Experts of a small language model.
Size: width 512, 180M parameters.
Experts: 64 experts in each of 11 layers, 224 GELU neurons an expert, a sigmoid router.
Training: a variant of SOAP for the experts, 1116M tokens.
Below are experts of layer 8 (counted from 0) of a mixture-of-experts language model. Rows are named router (the router's row for the expert), up (a neuron's input weights, with its number), down (a neuron's output weights, with its number) and show model dimensions 256-511. Each number is 500 + 40 x the weight over its row's rms, rounded and kept within 0 to 999. Numbers have three digits each.
Before each expert's rows: a language model's description of what the expert responds to. This comes from a sample of Wikipedia text that the model never trained on.

# expert 62
List and table starters. List dashes and table pipes at line starts, colons, and first names in tables or credits, such as Mark, Brian, Jason.
router:442471495489502429500476412491533531506528542567506479594498488487524491477481491529481590530501514499479474497514622448550521512444541529517521576509500493462491529516544448494553448514593537567482497496448516543479482606531471514515480446488446512459530436440470487443457508516540563532568541394556428519508459509448546517555484494455477499527530538497434460433489505516457463409472487508508454530506540541442484557566476534471535462509567503506520494549545445581466492521550471524422491545467490517572538466494565497419519523447516550593493533457464498445562528501524484459493485458466539494481530486561490589477517510458481540503515506531545503508518472509488479492416445517491464542458500543548474537516552535540469467421478476486533504507567494497439520514581439
up0:457463525443468498508497462497501484521550486538414397508520463491520490464466425463586545495493477492549488519497480555531482548534493558532573475459492524471454540573488499433537522474528503468475507463512504462448518452515517523481611460487471450528466456557458528543453481518449479528475563544532492490467464513509476529509502508493464544545544526448507510486487473546430532461406545500551526454492537564513571553499481547567563525470436606487488475509479505428376508482506551517533511519449504481529541514440484506526528525466557576462495523488475564474457519530471420550553484503564575461512482470492473538524482490472506516434555534518492458528459601480496523530496502526512456502487511461508574559575493483467522484440530469414535522439519557557493525521488506
down0:443503508487466465455470503491514551499484482535492551502489512559570530490541451524535544481471506532503444524523536516520560400440508482553507459495469433526522465609498531525514444459463473443516513405415469557439483507582493507544529468527573545592510508544450499504521526443529517488489454550569470539437506506590519525389542607486495572591510521485500488529489449526491522443541500544575537445544543508571528477478563479439477505506506512457451460539493472425460477509506473491484420490543509457457504483511536513502491437441562436396555507404445476487493531514528518447483502531504483516554504468507530516529408522526451533465498456515522489481496512577515427496493490605523510471507480520420558489524446558524512448532491529508491508483500556492455507475570506
up1:579454464518522508522450448485523509450578461570487450501444506522527485495440491489504548506522473538482572466511565477525491498563462519461430546429488480509525534561474457566416491533494502477508580522456530485510462474491438395402545446473476478459534546464508491554480521517499558563503586402516533478464479527450460497498538503517501507557510564537571523512510517398502527518495525560496571497502480478423518529506471536565540535518506526569601537449505613510477481499440476477496529494461465531409512558504521488518493523515507461470536464509495520524564484492447551443496479500554552482497503506467470491456420529519454499514433492467532420534527482400539498511457479485477543551497526480555468489549544581407482456526511406472462553527479525580493508539497408
down1:534453532452444474561465492396551608459518466478507453498449588474569525482492579509389558497529437498493512540546499484487489470455538449531492565460514455565539485496509491479525415501458546423455494502527538527496477549526526509551544465463480481539519524542435483494492515528450488545466523498486441464510469456447516492465563531547518469502545487526459454541527476463463512502551499503546513535450458471521452488472544484494527527429549505488508524443514502539500542505491518493466552449420450476443511563544598446520498471476489540445511543528547446479487405539514511469522497544492562417529440452554478484486492459500545523478526466381554513578505435443516482503443628462492556445414448499487472545500527496503510497498559562501540512570429531561509495489463493
up2:492487520557534522483501531501507515489535455522566486469529484502548540508520473548508501470475497516517499490507537474489577519503459546476534502489512585483549458498503552490506512478503555540457506490405428550419462478497527496575475482440447521459563533423428565506538459543518505475467522487497543520537500456471515417444552552533480475512528542504543484492503530449497466595537570484532524524481436463461481565497496488480522489452525449434517555489520475641508415522432462546485494497585517549506426522486517491475460456491513471491530558484409418468522502543386400493454466482536513466543461466518483527464512493536470453510485423517531533486497530515477477539490448478490458533560527476397463504550448439516478501492489467452423440554470476550428454485503490
down2:549426517525443520557503445548556512482456483451466533527552478543492461640416501501456527496472484488461541450491481523517514506474510477470484490488462548575461525443480509504495511481500502547526473509412517565473435499513445509445526413522457403512499438506461513511490439484427494440497512503465532518504485466503451521425480574499495492508510521513455501438493499491555520552522487502476509502449494496522462495505522447609479437502470495491436475499587548529528495490430523447517459508561481553484504453554542446481470469486538462469497475487520567472540454470427546519507555546562458500452552510421506544597472560455488442510537521449487435461471472494411450545442495409492502468463436507528455402490524496542515499486494523431490533534413532480508434475563521

# expert 2
Sentence-ending periods, P/p. Sentence-final periods and line breaks before headings or new paragraphs, plus P, p, c pieces starting words (Paris, Responses, cottage).
router:439553508472543461519505502431505535530528502549487499518504525529556468442500526558466480477470489502462545464494488464515506465481475490512534497498563437546554509534639492538466461533468562509556538482456514481472434516529457474452464465537466499502491621500482521468500516588502564473468472530469517546518492511536526522569498460465511497510538474504553447502512476477473531535579551527465465498548480534543563460516524495490480535472559486515429486450397513525469459603505500562537493534525534453500555486524476526450476502489456484511493470415450457560528509520519506468575481453483447501467422501470464468477516575493433469471516525500452472540546508497447543556488499444480529470514468496524483458435473490480540530446462518474446445549611502506541522548562445
up1:462465564431511494514512484479456422469486514485456475517490478495477502464467438460502550510576519457476490463436334511546466526431519526526404479469514534483531571527519533483411559457508467477537546514492539499516461512493528445495496556566495495532405507549531526509463455539510592508485431473478495518512504472475481484572534530467541556554443410476509475488515505519473495538505551492544511535516529389435531539519520442484514562494537529429468503524491470506524465541475451479470442461501478441477522511501484490526480525458519505481508492537530536443524535520553494577511426621549450490420511549453488538472480540425508496467468606556458524476478497493563539518478467492469440464505530523489477513460566496457534573509493444468486540519495520575535522584514493
down1:495569495573462440489480505479488515494478491519561500457513512611551475460540555499511512453449515439483464468493499471459524588450483451474484500506534531519533465398482512523448525499516506542503491562454452487419518515526492567514465477495477446517555479472494510514434527514500487499503397447512459523547522525477491558526515496573424484522493500458428474475480437504487492511523521517510480515464520503478403525474498481507526490440496580441465509525475529486531475493497511520483521509549533555437502500435491508523486514417521527516548506496485416431520485512373483516522553479515526547485466512552517559613441525548509564415587501527467569483515454481490482526471601502516449489515510462538465553504542524573510527419437548524514465513547497536460417518491556
up2:512511474458464437579591473534614404560514550547478515441569478437501462450555507415501498515518522439523533506435392521506504456475506525499522522517516500506548538546562488570500550556577553465408495547460540449539501507488461461442598468538533506519529507481497444465512489466438453523470445596523487527495483483533511480495478461509513544474477496491502464475493521504495461498553568573525524489510485488493494504514445549448517594475564517480459496519439452459531429530505517503486501536495404495477450559494446519516465486538446478555438537468470471480488505497515523445485535520504495497499451579432449468549465525503405406503536532462451462554440487520536524556546499496481448552467474472456482500453474510555504446454504473505459487529570521434495476501571560
down2:495514560504553456486484514497414482495478431551493455573450560491461550595527501539531465450439539562565479595519492544529514600536516546520470422415545480505468487472534440495538455485526500484483566506523442537482424501542517456444490424505502502527445456486450497535478490543520502453463483522502476492423473515504432513443503476458428505558461469452470481553448517521490552545484468474444486502523486483576490411513528473448530513497513516474494485481439451554442450544485409468483544523481544523573446530479531516531575479484436418486534553446524515455458503455472406516524479568498485446598496568527474466403485497565493549462543509485482577485470537516448503534488463528479489460486403568556491462489501470568544482505504535442588440495520462501544556486527494
up3:435476530543548539530490529511530444460486503515445501443540546514508435446444494469486437454487456479489455465473480545545511507473459483477518589550555479437502491479494475505484482502536465519484494468434499545538489496448476557462522575543540578519493523511385523660513510507501524535476443529385505515509513469520477521472531509490507506566544512555535467550467468443444448530485544463501538519539500516481484465553461508469552446575596622476475573495477566497471476450492494566469527493443556463460570567474430538465495517461533470517460550480466545457492486492419479524525510569448526466479472444471424499489534518396486502466567552549462476457468515442542460542529572464455509573521543506539479482498511477473508503484482491518551448522486466501531457534531494
down3:435433450502491488494454529503467437529462440537521535506560547478563461582490499491495495479560440482465493544472485502504510513437546477521520457492519552462445473548461462539488493523536526511488415489505495510523489592498563486451498577463518464518505545516555502521402480495496502513495526494485476520532468569494507495495466423494466456516415482483509456510453543533567465461483505510484532537515525450447549494470544501556466454470473513448499455454484451536477461519475486524590553471460451534518583503527515542541449530520481543558486433449561493484455567457518522553493459470547459527490549492569483446454430518573535497497567494587446517427471529494494461506496515497443571521425535507571501529515507464520386466520542485622428508509525487553593497514506577

# expert 38
Hyphens and dashes. Hyphens and en dashes joining compounds, ISBNs and year ranges (1890–1976, Wake-Up, APS-C), plus decimal points in coordinates.
router:512490459522557451506446477395517601476465501534490533460502536397475548434456506505429514496475606470465509487464438469528466516498469467520559525466504481469446494505508515516478457472501482517509483489463616497520480450520446512453506484559514445575506456555503485485506481519488449552512484444492456506530439459463516461462538477531544460570470608472472447517474527454483536470464493510551477563564409572480498504469505515562550473517497459456524499474535504592535495605516477547453421463431514493529514400529489486426445508446510595559514464502555538464534488504423439562574485449474509511515494531469505475534438518510510545545490547441476501523538489457506563461497502486468550529520527505533552564511497417518465484509540497502517480533402513491527478464556584
up1:534478474525518457491523493494557552478520525567505450524478443515543505386509536480525446494588408442532538517503467519564535570529524485545503566564478390433490537519480479490475498565499511464516517481441483514511509516459571491461546528520453478492481499526501486480517520488503510455478490486453535479528511569495510454460556596510529492466472489463499471537520501558529578496497570518559455433552446527501473555505522496527526490475495453535409474524558442509575494463474487548482500508478514573479514463483568541487474530445499557507485465482547542512408514492515542442523552497549552520523483538518553433498548523489461473519500551435477580468462528482532512523493518559452448494531476440499455534430454456529567481488451433441417515531543496470517428512477483
down1:501371556490496564519499426497424589528450424484499563505532490458480532519466550478436447455548465521474474529559605514506496534529531524542518479458459510511526515504499480419470481433523481533464536480492461511500505501559504460547532507524525542559481508511478520480471490541493496509482473525458513485513504516464465532473549567470477436500474541534478502514447441478561565514521458512510518458500553554495466510482441499484495572517446517503495487498470532501513583529487545501523458438525521560459509441582424453480493434501497542581522487501540451469513524508555495501491489504508556466534454504453475518512468469531527511589549514482469530475497493539513479436483525532490549510468528429472520397520495508483485562517480481528516434445547531549530519398445455
up2:476459492484511480480484511546504447578437516469532523508480506524511499493523463477549548475495436556442494584479511486498546473547468515534501560516542541478478505557475455451457512496615495485549523400526542533525534467524537437532535464552500464510471481570539564507489516538469544515484513448473467480503505536499503467513485388493502479553443549462471508544492431457469549478551576469477500509511466563504446504595578472505552525509530432521435549468531519440464471474470477489473612446566480506515538552503559497545485518474508495536582467461525518458547464561475446521500492475470510501518482476473540545570438511538476512521549561492489524535527513533501536493401527467486461499510558436476459444509458509527500465465479501546517511512497506427489538549503489
down2:488514457473473414461524513527496577608521510455537449472480550476517439414510588484534532462528485524496527450552474497488470502488492512539546510495538461475505517468491466551500464557540506535492488539497511533461579451511541487467476498544584439451443526494483539527527504542493485542461496522522489491431486569521501498593469565484564518502498552482485542539475558492498456471479473527530470483520429538492465454454514457545476544452475489481465474455417494500457509468522495530502496450465536475486549515511519498446572587518567497570508491570563566576447459528506428495508489483499379517535581471547498497492510530541544526473535535527503541532542529568504453483522535536514480484475502502574570494528487477534486479561508499519527451554562568504473408539454553
up3:530446458571483446477508534433540525477568481536493559486516504497560522509441459443494548451517483451437484497435443497539643522490478544534574522537510572499567454487510512419575472510440473541463475543496569510477521498453521569481497553560436520437462516513477481504508525487504506495502477443490486551555464485492487479426438489442493514491539546457455475543448514499413540500614561582497423461547493490493459491453494559498532437498537489510468592513509562486538434546540442581476414515558515480508431517521501501517485447477503521479560536424511483467497466540476543438501429533520514565565503520553530474470451491412486528521557484545519453470536500483448522519481509518531565528503577498454558560456502497460491485565452446474547514515462537544470517448534517
down3:462533504538484512524500508537551562449430544531569549491521502470495537527460506467551532500490434529493462498528530456534483444543573436485552442540551517548469468541451511527543528491508490549543509516460504520495543549521493489480443505544535481508457559501480493475491498513535481548532605510512515400501424491513511539511436524582506441545518496559493576494545496494495512454459483442473512446448504455561471549439534478530496538466505470452481622453495560488472454494531479445447490488536559524472502490449508540521428456542561496504435483442513487530430508539413542506516582454562558513476528469548554546531550525515541513503448537443417560468536514508530478496513497503535532521530473488526408532575480426495565560531454599526507415406522470516524451535548452